{
  "num_hidden_layers": 12,
  "hidden_size": 320,
  "n_experts": 64,
  "experts_per_token": 2,
  "d_expert": 256,
  "d_shared_expert": 0,
  "hidden_act": "tanh_gelu",
  "moe_layers": [2, 3, 4, 5, 6, 7, 8, 9, 10, 11],
  "router_score": "sigmoid",
  "normalize_top_k": true,
  "routed_scale": 1.0,
  "balance_loss": 0.0048,
  "balance_bias": false,
  "router_cosine_scale": 20.0,
  "init_std_router": 0.00888,
  "lr_router": 0.000255,
  "num_attention_heads": 5,
  "num_key_value_heads": 5,
  "head_dim": 64,
  "vocab_size": 5359,
  "norm": "layernorm",
  "norm_place": "pre",
  "norm_eps": 1e-06,
  "positions": "learned",
  "qk_norm": false,
  "attn_scale": 0.125,
  "tie_word_embeddings": true,
  "parallel_block": false,
  "extras": ["capped logits"],
  "init": "normal",
  "init_std_qkv": 0.0174,
  "init_std_o": 0.00355,
  "init_std_up": 0.0174,
  "init_std_down": 0.00355,
  "optimizer": "adamw",
  "learning_rate": 0.000777,
  "lr_mult_o": 0.755,
  "beta1": 0.95,
  "beta2": 0.99,
  "lr_head": 0.0159,
  "max_grad_norm": 1.0,
  "warmup_steps": 461,
  "schedule": "wsd",
  "decay_fraction": 0.853,
  "decay_shape": "pow",
  "final_lr_fraction": 0.0,
  "batch_tokens": 65536,
  "max_seq_len": 512,
  "doc_mask": true,
  "train_tokens": 513800000,
  "max_steps": 7840,
  "dataset": "wikipedia_en"
}
Below are experts of layer 8 (counted from 0) of a mixture-of-experts language model. Rows are named router (the router's row for the expert), down (a neuron's output weights, with its number) and show model dimensions 256-319. Each number is 128 + 32 x the weight over its row's rms, rounded and kept within 0 to 255. Numbers have three digits each.
After each expert's rows: a language model's description of what the expert responds to. This comes from a sample of Wikipedia text that the model never trained on.

# expert 16
router:182126061163110181167115098103118089100126169128130093088117117152078114132119130095113146146183140152136170091180113150073182169120075089104101121103096117147145110149157089125124146121107141
down0:132083177083141135145168102175113117059109073127112133121122179124145159132111119160088117128116155121097175139130076104116175147120205157097096162127099068176088163115090088199184121157151103
down1:084093135188071182136105109115204110171096140108117116064111170081098086143099159131150145087096152104072160110162103190126144079154114136118160149152082136125140125085131163075119146141065128
down2:143093168133186069107136117151118124121140130165178151173139132085168173127096091085106159087142101120146196148165150125113119115113124116152151093101131145140122175177111118110123129196163107
down3:101133188104116117105134088068103093130084125144173097075142119157161155109168115107172185097110172233108120157130118133081164133130133161120093117162092099123117179137141118091110163129116134
down4:062161119140094142096123074098138117115121122132166177135120161121204172221100111131122095160106171109106151102123147096129132109080154207132150088136100101128117139175164106158123111099115127
down5:071116109135152128141155116122160104155127165101140144152133134088127093158067128089093175136120133136159174123100131136129076180159066193168121128092054202109184146124124145107150114162114090
down6:094120101169173133133138104146062161131174137149099145155122119161174133153128132165082113125042105151163068182098136136057106158148160174143133159106175115140101119131076149149143136129107106
down7:070132093163145182121149138182142095124154148118111045100076110111152149139103126174106097093161159128130140113081152061112115152118083138128116119126073130139070160139115183104142116071096119
down8:163079105104118114123131149070108139158118116132108180049189122105183153087105151153143140159131125134109158110168125151146066187141126117150186121150137081130144130100111153127138153159101146
down9:131131109123170135092176147095176181163136091139076114113142083143150142130117175140128086200195171148103129112116167099128061075104131113154136081086134106166143136126076177172116130151134172
down10:135140138149134139140133124133136118091116162125145211115083128083181128172115141128125110148179144129157091138144126045126106120121132114138177143176107163104097181175093124092095076188172081
down11:093140149170110083181168186109140126190170085149151125117158148103157136131135131141093107114121130155183131157213161102189080176122130129116106176164131138139151130113119118171066129162172114
down12:129134149168132139139151140111139147152161148132083088182114154140049123086113082088144191155145096119065144099150125133140116079151128073085114144115160158066105102253139107165132154124111123
down13:121146175104104122139125117124151151120104127137222117143101157141148113137096156187068079122188104155147123182159133122131137174124131211127077170132072108122138173167128140106123143115107157
down14:104140156114139148145110086114140074128129094221173135144189111131150133141125184135138140118106129179155151176128095107118098097229168091169068109181159106125122089128106160070114132137147130
down15:112195132176069123150099080197089164087142129109070160183155149156148098141099112153095081096061197086112126077144111152117100098141121109092111168077119144151145094147148055189163121157116078
down16:105123134102172119121081128124179142126112205157157140092107169098157127130114131115176030155115131074117123134080127127157090133177126095173150062139111174135163156098131128154082091208104117
down17:122086107112133111085115111126140153125135119116104160159121093149154151111097126099145151121148093099127091177154067063158177125114080153124124117124142128177123138156135116104136132089154098
down18:168041100137113074078099149148184146036124110122137153147151178134093076098114123142118129123138206133121127141179094106074063149162130076150135180113179144098155136111153095153126126170135157
down19:104107131119166158113173108107133169187097104124119145103169096139161132107130111178124130148133112069061109155082136087139119225136173097186148084114117126086159209145139145127146116055123180
down20:166181082118079117096097170081132200056131169142073120175121177150142116114129156199072180118054166145167105102146141139094064110119127163091088105056091152137189116151086122126123143190108137
down21:154161102105120083129068111094046190146145181184205089060095169104134192161140064069133083152075125101119111106130179137173038129074149138125087128144147108182183154113128139067073109128153092
down22:131142108139108088178200156100163180215152153123092101130085169109129148079129103140081162136134142151132100148119170138151085107109114112094125203162177111124145143127140186089116150166090144
It responds to: Accented or diacritic letters and their byte pieces inside foreign names, such as P"á"pa, Gonz"á"lez, Galv"ã"o, often in species or sports lists.

# expert 5
router:142125053137112158156181133153118087078128147110150099097092065117115158099106095143143136092186163118145169148122096178027204142140082134124102079105100141118123098136151126122087157149139131
down0:139125118115160119105143150170148159172126099152123162123117103098106194130093158168115149172147132114113154093176116130202106087161105093133198207115189117171081140130186135184121107149137104
down1:093139133107113118113159173153153129131128184129111098091169111174084193125123162062089098152165101152096119133155069150156156097141121111185131141178096073085109088124101085152115135125164108
down2:104111157098129100115095126154123128160164152133114223135161168144181090133094116163204143061050133134133106141123123098131056057132125163127097146151145061046087137092124125116134097123123105
down3:138079081120095128112187125064128111118123123115133182100140125144132158106116145142163099117061141093101118134078119186142115212092171123153125125150158072131103098107097125172148121122135149
down4:069122146153124140107077155118153141212118141154124160169163065068178100167160127118108103141197117135138181092140148110135082149185110125091110132111135134139107117101164111118099124125155095
down5:115089132118143084082069133133112147154169118166097149177122182099126115168127149137076155064164135128115123117141111155127105163130155182127150098138118147094091082095212089153090188065141113
down6:064132109191099099128147205179109143132127119093130103084073114116159103127147137147091199131151128161085113081124102163124094112203141089134118128116137122120115136117085107168051087118087073
down7:144126197162164130111090138111184188133117119133169103209222146151168111063099192109142149147166165114127090118101160093145085132127069156148140106117102097115145169146107144121153100126114093
down8:145121102071078166049176087086111115144149121130126169164113143086115100136103117109109116131128172105133113123157085169130119134145182150112161099182095144163136087155128137178143097099092176
down9:082134143127085128128105156189126108116101102161183108117116140036105143157123110126144115119166116122099172147118139039132088092153105134092154168161124117082113184190120121107164084100152111
down10:196098122100136132171169178157080095136146164055130155106163115182146144114129175159141093115107159144137107128130110084165101120109155127150076147126081104121134110162061146080135126138124086
down11:057124153146117134096126166054106103099119154076120136132132120100158162178143119110135145149229135162151164110127096130126133128149162164174142102110119132117110127163103122181123113116118133
down12:141112187131149071027123146113147154122123112138143009104088101087149136177134119160087141120092101152095059126108123175085192106110110087123110146217069117122109132131144124154148078160123149
down13:124134104132105154096138060105138117122123157097102056146123126173197123132098136145140110073130171095142095119162080110132102100087154180121094143095093152127172169152147155133122177104092138
down14:227134153100154092160172180102098123176127168159156179165150169148132166138114151125129093063126099103144116133181155175166121128093184103092113141135128138107126147141126150120103131158128096
down15:140131115148175123135102134133167139119124203141101104059101175159178116107179156113150074118109108108161208129192139107189101142151109087112091140113135048126184154097127184108126124134109141
down16:081154121185106064121124123041175105160136095171189148172138112145157162175113149214159149078113101094074119122074128103142093155100118077120142111134135106161096141087129060126156132131141094
down17:163127206129165136158102120123135174201201138098128144100171120172117216164151129140116103126080086118116147102097121096157116127102153099124144198140138104114153149125113191092190100111130121
down18:161115099135156078127105135182110152106112158117120131109134158101149086121154129141084133140172139169103115091112149096147044124131126123115149154111082110126127117133152110144138122122117151
down19:138124151098127181195138109091151123097118107125131134142114140203178142132112176082097136101178115104134158125138100100090177086078127111116159065147115104125116130100142097159098144129159188
down20:167150103041149086119143148103124118150145107149139161049121153174088157111153120186175239147110079163167130135166128106104143071113116100139097106124111182111131086147037103162127152114156155
down21:145087106121191180180170130139090122159105182149160120116090096080034089167113193148162180113062124121129160110132163134150122118152086136156097167112106092135146173133065129131112119111164126
down22:154097063116185112162124154141129115119073093123133154099115130195121141121130141153146157144114102129084109131145098182111109143080135134127151094128136171154109114136105154117059086095112150
It responds to: Vowel-led word pieces inside non-English proper names, especially South Asian, Slavic, Arabic and African, such as ar in Ambedkar, ić, ova, ski.

# expert 62
router:176104084140101149152146152153139108104127093067087103139141135096132151125101154163137190079158096151137107056171220096102165178132043149164142152102083133113119119077092105118149087095139101
down0:105117207116190141164090150191113072085094103135151128118092196128167116084144154105098178076130133192148149151192187117124168142149092123105132105126086143108108127091152163164190122128094178
down1:099161090097131129151159167109106102106151120160118158085165085123149099110111170169138171083095170144169088135075117119121168064175123123144097121058173040164127151078078135109094106136152137
down2:089154110136078131114164104078063130141124117091077172151094142129172125135118083172153111095109122161098115163072132157152171174147154171145075113065099103155152110198104095164085162111115081
down3:094058074104156085048099162146110089190106119142126088173163110142144118155165111106084110112126135153128160116079138110185108083173194126135091140120123083102151115083102144156089187150081148
down4:192098140107157115154109121090155211125154165155115067083093052084109146176096163097104069096105132157169134147156153139150116108097137096137132088154140113108200136099161141143108125060156148
down5:123115126099117119133130128118097104146101090092106075180125148106175132127180113170146131056173151109112169140122132116124098163104117131128132181105076144115092172069173175107170132138103169
down6:192110113100129166099166093102141078172178160152090087167089118129116136163071173129194126127168113101111120123142137085170101081159174127107105103119166101126171204117114113164108129124142079
down7:097159106122165062133140105116068182154111105112085149144156090093136105107152139112131136149138205110078149156107086186162138168080161170152147133109097090090172166169192128192100168081097092
down8:110111135083147125144155127152152108137149129144047125135132119150082099084124114198128113118123103131133155131096166114107138090164089135119137120085128132086155089112083145122137126137094090
down9:099163164088202186148113119115121158079124164136130158178193103123162139176114139054144152164159163159137168144118102154117191146126105175146104131144128097171115131133110077077138146097116079
down10:144113107149111126129099185063134133117157144122193143178095144136140102075157104145109084188143160115112164137102198079093068115125126161142132105076157155099162166185237078129109124089162152
down11:142110165150148159098135115131117097107088103154116171138101144163108132169086089116059112112054097102105167159086129165064120092147179119082181140148113051165095154208132090129116113160151106
down12:138149106113081171096141179121101171120134118131177149108139124187062086171065112086132117126136122093127159099173169125171180129191111109130124133118106143139153195123118147106163073099119125
down13:133114156132126103164122171086132084210130127137101149094100136193071079143102133121123133160127116208094148147128082167133050086122182110131142093131129110095097123116141144144170099154143087
down14:153127134117092169159094153160087141113130115147132171079097129120177099126080231121100171143157133159162092091154105138176127114143172116154112169127122099084172139107116129128159123142134128
down15:110115081134170092109145111140163125152139141094106112128122119159137091132157140145142110218102143117152097173134163109138095168140114083170119098185095151125142109167061133106108091126098102
down16:071091098072138090087184109138141162097110122102118059136115140153168098111114093215160199122098140091097107091118192100108169105140092154112076120170133081140117195176167167122122058135163135
down17:190135137132107109134185114159095149154098199144149097199117073134093130136149144095178108121146129130093135163164167156100156057136128155106124123161140129116104171125112173127097122113126125
down18:121053107118128090159154050126127143143136160128097149119187080140136128137123127061082094180129123089117106119174148149122094145070127127097148146140120178111112107183154167134082152156196146
down19:145151210124095163144112150114110161099135136125147114092112124162105163144161118092093124098166066145153155091111128137177160101152121118128141146110170124164128134178127175164096199125124127
down20:127184109100091153108109185125144193129101089153115109146110100107151146134164123108128164149115148170116073108141119114096120104153149070136165121134126147110110136091182111129165181122169139
down21:189163175145179144124156111118120149081132132101060100151134103097163164137166180106167159099140087111151143162178124155139126095137121174109174080119100134067144111106139111072074130130178053
down22:173144070119164137089088115195152100149097093098092142125174124113143116221098171143151149103075066066070139121109131121110108138158126133119099137181091125126124141117084117097169128065149150
It responds to: Pieces beginning with f or F, H, R, such as f in comfortable, Surf and profoundly, plus ust, amp and score hyphens like 6-4.

# expert 51
router:109147103183134161134143124146127080125129131154147154104144082119116100115118139094107140144154112138191124117114130208110138112140100082114102134178054102079134132144175101125143148111083121
down0:094109147154159145132151190184119109130125104154150094180174101092104110147071137113114189180146086132127171119033117136132157077086151156146138111074143072096139098172066121138046156130200161
down1:098081142179137185121149143172144154162133146092117128125128138138203117116087075150155108118071105107132113098147141105129113174124134102228108152002095134154153133146098181118110138134125126
down2:060087117115110055179122176097154141172114145119144067115161134109144109119120152134175080099126167177141128122185097026114159127112129095164113188168132147134106095103126161107140126139114147
down3:095137069088118115103142092174103079079114235142167104113124135163125094102126135100113060123064146108098088136144136171136152093138162145122137139109151122145166142117053107131137121151123223
down4:207157173190132136132087118115130107114151156194109121168183087132162129123118113089088148068165095155111113161078078137106127072157149075124189093078077162093106086138125119131129166071167161
down5:092115135068131158138090130125130097147137126134131102131104154107092121082089111098146099139121163110151133172130152162069136139135159148141091091160130142116158135187103134118108152152146188
down6:107160171072145142109065159071108124161113121075149094141151113140087096090105135100094156128106179080135150075141097169173100166119108124165131156157142192117133131126127166133140168162091116
down7:115118181159179160143092208151128104131158074139143069149119171184158152129135126165105117097095134130139158100073134105156146179155126102152090147069095076126083134119122055146140129128130151
down8:124099103134127165141157134142176098084145158096135086154093203105198239166091104174098194120100144213139173106110148121111099152112122106124065131109162176124126073159034106134140081146139114
down9:087147151077183150082078202130175148190143158109149099090118174181100151126111086096146105121111138135208111107143114143184121078135078142160118115067066140132116108180111164081149149141160146
down10:112141103147175113202132161122171089089115095093109092091089141134117137146098143134072150145070140083090120130150110076109132196155131121111184179105089097100129094141056160110121184147104131
down11:105119137143128140113113100141109161147128080139129161149069148091134131121117030136097097047134140121071122178168110145147096098148133164152138133116174182106102111178130100063138133202098161
down12:127116079143082179138069175119125154183122144130169099046120106133142164107136130106105139175144105101124130164107156137116101155075115165069154173156167149114135126060145149182127126109146118
down13:144101211167182137102133143166124134118125083132132128131136123131100098132104124127127091140070129131100100156122169088151169121131169156119126075144166111111091078103164102142124156084137132
down14:157129147102125165130132182198116154137134178106182126112161151136130092120098115094101157113133154080151106134114145129132125156103091190176143166138163122102137117154119124077137161137140127
down15:162088129123169113132102120082099107171117117133097113106149084088080185109072118110137087109169084074140137119096112114070104126134087139086195153080109076134092148140144154123078083094145186
down16:080098126106139162142135106135172126139117144092105085084139154192137170124105160110161128177162194094133145149106143141197098093073104132166162181097075171111120105140154148094113119135140114
down17:143104143082146100130114108125135101113120094135199134137128168146085128128128065099088109101092161178095169163056103112065164145124120184163147060130085188135115119139134100205155159158168165
down18:094144066127121153106118115170194133190137129108100129161114145120144125096150113164128129103092133110090097123105161133171132171128118105155068183186161164125155194115089138074162091180120119
down19:157136153117124098133115115122104166174129098121166083140142140114102188122118102107128120079141092111045112141110111154108164174145189166084071116108167096168090168114130100165134150134184161
down20:129152212118120117108170094154100187108111166132148101107108051043124095134156161105139157161112133074109137165145145090170130134182182174136115125075156113090118137124158123155142144148099106
down21:147113107154083099176144102140171068141123154121177119138116155138120151121123157083066116129104132147118102144145142125130060201089130097092091160129152138158123147125092122082128069122183127
down22:149200191057124101080091159119117175120114104135125107127115139100206157128158109174122128171115166124150076081102149063133061129132203117154098087120182103153166141129144166137095160119188171
It responds to: Consonant pieces in foreign names (Kikuyu, Libyan, Bărăgan), and geography infobox parts like dashes before Postal code, UTC+, Indian.

# expert 60
router:108138075133123158166146095131144121119130103144142088065096103165148113120115125138120141087175139135134140200142119119109155128153110132093120121101097097219141141182113142111073106123120095
down0:118120112115130164167149141160133100175153131126084097120193122161104120147126130146127175154130190111149118127176134161094134114092096156115136082138068119179151169118121100194170113107119125
down1:151125132191132073126119127122119087102122167150106208155186035178164087121073119135130153113080105105181202108176173074150122101131162167131094159115125139129086182106162157164100184140156127
down2:092113178129135109169164195142122076135107146105091101093134148127075168143129088129099185130163165182146088174124128096086073090083165139141125098137085106100115078134167128159086205161160094
down3:128097202155193173163130222158141137154147150090104107136127131156142089090122176109152108129137120106204132112164113173140193133093125085170134138136131138146122125176109173152078130151224110
down4:082169109135171118158067120121116130113099166174125094078121160093167105142114136081118165110171107119158137091125175126137144109145159167101148102122096181094132100124114152169126184140195170
down5:150144117118086145129072099144127158121092123153145137127125127132144108146089099141107116153171110138090134066106118067153135123135139123089060103140125109118165078141141108108173125151203163
down6:134066163116128081094060164142132134156173137122117101153145087170112094104133102141160151163186099138144107160151154119101148122115160094150080110130077137107130080069149112110145066111056097
down7:117139164196119078112127149122105137110108126078107104118180092123136111182125133085165132151167135108196087110100095107115162100078098169141114117161102142105122117108108132145117191096120146
down8:127100116161138106129182110150118128135147088113096175166131143120083091156059088122120071129132100086144063108139123132152139183088114144165151151144128109154138128182099161134096126109144096
down9:129101054090128084166099158115150139108205145135150130158150076155066199166150114130147076193212137131139176138083112162179190170123190148153149143153174209095112160133097112142104119120156145
down10:114116093211170124118156118122116160186086109030220075108112086128150133106131126120119065238121143105105129125116141138123118112100141162124121138141127102066092151109100129158090132153128096
down11:094137121110183153114171136063133156130083159141107067095112108140155199094159121130134082195134108128125075166144072179103151086105093125136100112198158116119153154103090148110104141132135122
down12:057144132141129158112122135152135142134152125090160172136166132187168067111138177091145103081146145131063145152189157086155134115134136140104115148088106082136149086113133154135139167116101167
down13:137146154065133127079116123179025096164153129107118127146139061160157090072170151173156114165151145118081111149121134077149128082098172150084087104131160087162142097115124090099075126133116098
down14:155069112107128123104176108093148112135154129123082135067137107091144169164086133185105196132099125132094105121125113111194062169079169077134166070125131184182132136127116133145121127160156142
down15:109109194098094116115160157101162108105147107127151100088187169066102122093170156091076147088138137119120119168140082104069158165155105142137158162205089100159110086118113129149127110116153160
down16:093075116199173124083103164112120100079141095150113128133145111186203099072063117153086130145146131069085153161124096142125160153127134155147119152140134106140113169087103118169123115171114152
down17:144112063139045116080168060104141140123141157174130207168108111121120163121076104107103132180120137078096160159117115156111102151151193218137080100145191143117174099117150109184123089159149097
down18:091149082158169135107095118116175151081114092142135138168164069178128086105142117122100122139072107077079106157086056121155066175111159096140081170151121076091151104091121145137169130140092146
down19:189151135139148151144191153124079129164125132181112168161142154063128158158114169111090134140152116139179133099102110106159117124112120135151113069236120117128063103141120141157084179137132176
down20:125190098084135107092134172119142162092120153124093126118118139166193115070147156143153108129168098151162099164197161126163128094101115120108064166101098108110105182073117103214133201126143062
down21:164143128121122102101183104106151066072109153132112111154116121085154112124156146071124149124129078142119091041072105138061123120102149149075145178072129108137085092142116136098177134081064081
down22:130180080126118112096130120061121172123124140164095142174090165099144123116103100167160118146134128078112101097170130167122109127143127138085141126136111089200150160134046106154125112152108120
It responds to: Middle pieces of foreign, mostly German or other non-English names, e.g. Erl-ang-en, Stöl-z-inger, Malc-ol-m, R-enn-ie.

# expert 6
router:168071100151148136178154180124091106098127160100134124140116070118102083144106125141096216099114122190190175105110117150107127181133119147137110082098130110131096124161139151083111124156123108
down0:122120192082130104168147205125189110161115093074173168104189225138117103127117095147162080108128066101203137190119120115135151090129136120188130097182100159111154089107110120144102152058100140
down1:065124128158160064152102086123098124142167087116202117134093075079130099182119175078114129118172110126146105124102102136116159115149077128172182190109140191140173106173080167157112133136169113
down2:157125170083156099122114116087147135112140167157069112105096142104082164168101120200171105107124084155148197102158165181127042134076171154095112118073111169162084124195149106107112186162211121
down3:150131069154124124128129087076126179116136172167103134104144125189122078083144102194091065184124133138096124211108102148066153141164109066172153155171132075054095176056164088172107127163092136
down4:128130120163188160110103124076137119085136163156155084138181152102178147197115136122182084106095125088076131097121178126193107117107155103079115110164123131160195167149153113105149154131202122
down5:128109196122074136129134112163153135120094105128133148169126126133171072148099140168147146115133157118188086127147124184165183119111114088134112123083172161131133113160136117178093101124141110
down6:168069147179064150142138100142179127125176162116116138062120161120115088133128193154114189163191113140146137128107173149157120172139135074123122132129151097136056168091085160072152120156132119
down7:153127078146167089132128183107067073087124135129142109146100080052108147149125137119121149160178178142182115098114106105167128083081164104109118155100184138118090104113163107110162164192134083
down8:111104177131134115111118067130154131142139176084100203131151088092127114159077097115106185129206114144143089089183117082136114173135141118123175194128155144152128142139124118109148108142136118
down9:200109153109141092089130132116134080090144075154126108166069141133103127137107136143186140128095136169100132137112132093109136052083170141107146101157157128147133107118118139135137103087147106
down10:069126149157136122060101150168129181118130124131125139148147163113135135149117120102070124100104110144131109111154150154142067094146123084147140116119106139119230095147155134114148106100127124
down11:116076105131121136092094108143152178066123101138203181125141153097078113154116072146113126107129084152105183121116222062176172111171130098081081187146097078139139132094145144098083123146079126
down12:161190143151118143131112117117110195099131142097133114096164192183119098129126132222173080213163148081109163145146140117109169063143107131141135131103121164088181198121201094123134148145096105
down13:087161163075136095171129065136160088147129176184094171127155105082154155135163155082156140195183056047081108159163093107133107115102147131114156162097109132081170153169100068123111079113104158
down14:138165102120088195116118096123148164076133121132171125095113168191111115094123126090076095092164084111155123143119193120098140122148111159141094070126127121136102122155222106114132179139145131
down15:175109142091084156120112112077150125220101112122138123101166131080165098123076147092137121122152047146105106138119111131134111119145069093176131162115095136115159130078147126045138097132093159
down16:116146162103106109109112097112081107133129130127078070150138091159091171120131149158159075114164122105115138181113141192097062053114137165109163164132111157043143133075147151162169094065139200
down17:155143165134129176103087142145093171127073095122120122106089137091142168148176063120105109127124088110144169135126137142136134046089111108161104133113205115160122111082123142088114146101145079
down18:108137126145151083123114134113153165163114131181098112168153163067168118137184124147188091189131110130100147123166151127138044165072149101120077089169076219079178164095145114145149050163145130
down19:101142140123108100111047172075122123103131145162149153098136211130137102093030122110121128086105132129090122093136129128152119127137132094081149111170146129122164138156158141144136134130168148
down20:129131116126135104158127154110161165133145124115070073152078082132186076164140135109118136174114140106163113138109180135134106137140085130107200141118115144141111170126180150147134129121099070
down21:156107120136102090139108080105114125178164095113169175074143130192125088129129103160099106179120100108080118163087160069147198139105149114098116101090118095126177137166170109085147137117129142
down22:147170140074108102117140125191123099095116124142125156066121131125140155100085054169137157062140162138078096119113189080114167173174151089110086099137121183132091101091149089147082116089118150
It responds to: Single-letter or short first piece of an ordinary word after the, a, to, e.g. t-ruth, b-ranch, re-jected; also him, them.

# expert 61
router:123119090165139183161131137123125111108129171086130097102086111123093127105063148158119182118143157129201111136123149153102133152190077090125123156102134112100148148135142138105088101141092119
down0:110152076108118138162121156135177079098119126129164091157091137184152116121152094155094076155105140159092172091183112147108081162114130126175166157140139103083173124156075140109114083122172155
down1:110104123122141144099098102144111192069111186137164147134086153055148097151153179140151152144084106096136154107100096072117167143149089122101090067127175140081131098074074096095170152068109121
down2:150141158017133168219144141138117118102124146127168147067083146106091080183159086170039111190156154133120133156174113143163157113114093113128151065123116101057103134112118175169110108109112078
down3:084062108108152117151173112094138153126137169120116162128134142115152106091093145112125150098092107117073140142063230124171112108197125157102108148100160137132154171132080124118093131216112142
down4:108162157179125162130131153117097103157110131167221135100109076155121189129179075088099113156090094118118140145214160157108077079107189220100143137157179183193085076095092137172069128131130093
down5:129113076135184128122131172107114123064115140120126157123121127119156035112148105110106123164161160178164117123093117193102103090125164130086152098130144085108098200120105181132146141148174119
down6:085155128142180100093106155128100143088116092158124136125119178053131149107122180168155141124105111111124133098089135057163088165119133147114095163109086129156148089087110169111106107128119139
down7:181147115105167095137182134109142162193134167158075145145129133154114091121142135105115164165084130149098131134141157134127138137162161132145176059098073167125123138128147157158169142182150141
down8:096078132118103142084151132179066107140153129094111155106151116149131093155114090138155179163102226115181146101065137052124060169117107078125159160088189092117088161109102123098219134118153103
down9:122141115085125140177159188132138103116115137126147156099145134055135144060119206158048126199134137144153110176124157077092138081143096118167115104130147088142117102092147152195087117130108082
down10:132141102060145142114112118146139099124140137133145131108097089081123154167114112113123119105145104177104122082120110205134125110123121118127115153205177100138146157133139070100175061173143085
down11:104115115131115171203133113123171050129135154132132058084123115158078166166140112198076135187149105127055104135069095106082102093096142144161150093162143187111173118054098119146106119130140141
down12:075127099165148154133130087156065151106152182106144089111126109102101134109131165136181164156105117170126112143121153089146094053089151156107035116126102098131122067091073162158137111112176119
down13:161126101076174122194119075094146146107138183130101149149093094170139153204081139107131132133127080153078103124159169130139134134137142151124132097121070129123173058118204113115093129160127129
down14:170111126100127112147132090186088144163097165112113079183100139125135115098144111106124159175156132113146166153103072127161099132128107119177155119106145158081172135098155132132158107088242184
down15:113151123135130141113101181177109134111138134108117121114150118067159148168150164122152134175132094110166116178112100105129133111117113128089154090142131137160089169092098108076077137099128186
down16:138132108130141094117116140113129135172148132131100191082093124057130143118119060147203120123107152122106093083137083131091066068091133173144138148138189125155127102105145101103117176141177031
down17:134128167157127116103143124141186086157141141094110055141140105132131110150134137138152065062136116140096081148108163069122094152123107100084148135173153065123111161135124104145104098135160126
down18:134092137142100114171122121138153112152135060052115136103134167125156124162169157160120153138112130152131149246125149129138133106103128111140187074154076180093147218147098151135118107118173133
down19:095162126105102073109111189088144116167111139111160189087076131151165159127144043145201131177149111148118131154130161126121072154250092110173131112111170112138131127100125070166169128115040107
down20:145150093106137114090169130119151102162129123084105091129086143097104150201124094145144172102184118171182148093142118138127111142115156075142122126141112145151132128144112149088200151113132137
down21:107114090138146111131110103140162105165161195137067187138107072087096112159118133092121121085136097173134132111150119089169147102169129170144128109161130153102110154110126171137089129132100147
down22:099142158157104099153169082130144151058166097137143150137143172153177154191096132169161150145127144130142100107162088084153068127167136144116129147122129118135139104115078119182137107109092098
It responds to: Pipe or capital letter starting a table row, list item or line, often the first letter of a name, like M-iami, T-ed.

# expert 26
router:173100110156145136168124153142130083062130192139109111143128074155108101144101118137124177176158106155179173094130091172098168146121058089130082104107114132145100139148183131062125072138103141
down0:096117089196080121103187087129093166186120143112120085159118128167076075097066114132152159145102124166141111163167178154145149141136190188131165104088186164147159107102140160102163125168110152
down1:122136170112097126110093202122139100161143122141155071126131160140082102101124166145077135070090156117138092180186115124165066103090126128168112127150129140169143121154106151119102154138150154
down2:102133174131088129159139143147104134191134109150132099096178103094132088065116102089130130130152116106121064137159122089149127112145101119162188179140147163106146050137161156083146097124094157
down3:146129131097155085199089144075132120156130092116104109112176103168090117189111095130175170118092168093127153114156123136087196164174144168190079145150171122125113102114122137116144117074175093
down4:130143132102080127158127109096103132162128131147183130082092116127091116089172126124141096171172090092121156110117124138097155166038102115144113095157092135119126097146126107136144149079146125
down5:142123092091129135051160135150130147131147060095089139114058152130156084071121140143135100180078182112136129088150201141147085137140104107116101116115088182121079106102079101179105102167138095
down6:109148128117020154128139088103149169174103098123099131127158110122150207123118150143087129152123169142091114143145102186119114134138130140124158114127110122147140138085124124120120036099120190
down7:110121118162126089099175111113123159145133157084173140115098101036105070108185114150110154136099105182100176179168133073152134134164127072107106137079089098092092135152171140132124122077134083
down8:152110137188138139092116109156084111136102126106145117162089131083131117143146165149161130141137154191155141123192109077145147097127091076128153152120063153092122102130127181195116054174125129
down9:145121166132122102104077198194141104128124114100165170078106063100130145118123081166148140155151212123082112145130166114089124079152128127138108155240088078119124108155072174163084150135167129
down10:162186103103148099123141123075076113142135135136112154157098094172148142142129136112090093168110105192129104105157064112108109143135138068140116108083127139080103172075149167064111126145158122
down11:149165111108216081057070124137138099120116142144115164181167055107156110124154165124153132099100121173079143189167118150164129130148181095122083161147155126160169129106111154121153105207093130
down12:174151092109141118108118111163134131165086139118149132122170131130189071078170150141127126095152094051099121166155156059184153137114141095099098142164151077112112156144178093127135087094119109
down13:125173131143157113125113162140188139172102164142109112171120150153154199100156031119163138125169136090086071123137080150156109126098134175170102200123141106091079134161169072112192150170154072
down14:118169097109179150163121157075158147159133092154110117138128098099146109143141166117176110132140112141115157066088166150127151101114152142126157159177066066056125051144136129185166147069157111
down15:084121171135146133121156076144148175137165143124142140103126066119110123137157097136176113206148143128114191136113134174085110131109189097153105142080063081092150180120109097162128128120148176
down16:092164118162121056153123103090158191164131145157122103099112127111093174168115072117133153066108098114106130124177107146143147059147170184170061069116178152082116101161178101131159147099193149
down17:128137137155094153166138108130130100166122109142138149124146119155060113148049107144139119201093070128115134133129152091141115149138144134102127115121121128122169134136114129164118119123116157
down18:130154150090197158138123106075142144156126139086120131113161153156096176129109149093110092123131086078083125123119188171101151078090156134196127128093150166119111079197119165098158157204152112
down19:140110125187196149127174165134110154110107158122081160117156203113152142138184129095150148167132127080134114096101112118108081163086137167113125159134076146140135130212132148101120148116087092
down20:130085143160069108175158134080142134102114146157197126112096090100172115163120131153158127136095152129127106079090121157147065222106156128139185085155059101124118134045050148162189121151121142
down21:140119132211131103078148129111040098159120181108094129171140182102136109121176117161101089172129124142111127111128088109128171190113070064134060145088150166106106117162202126120122090113158159
down22:077114097126077093050149112147174160177137163094121077167145155062139120202149180208120097143076085109093171100101142098173178082110125111090135100111099140067164190113127112191111142078129201
It responds to: First letter or short piece of a word, often in chemistry or anatomy text, such as w in wall, m in mass, yl in trimethyl.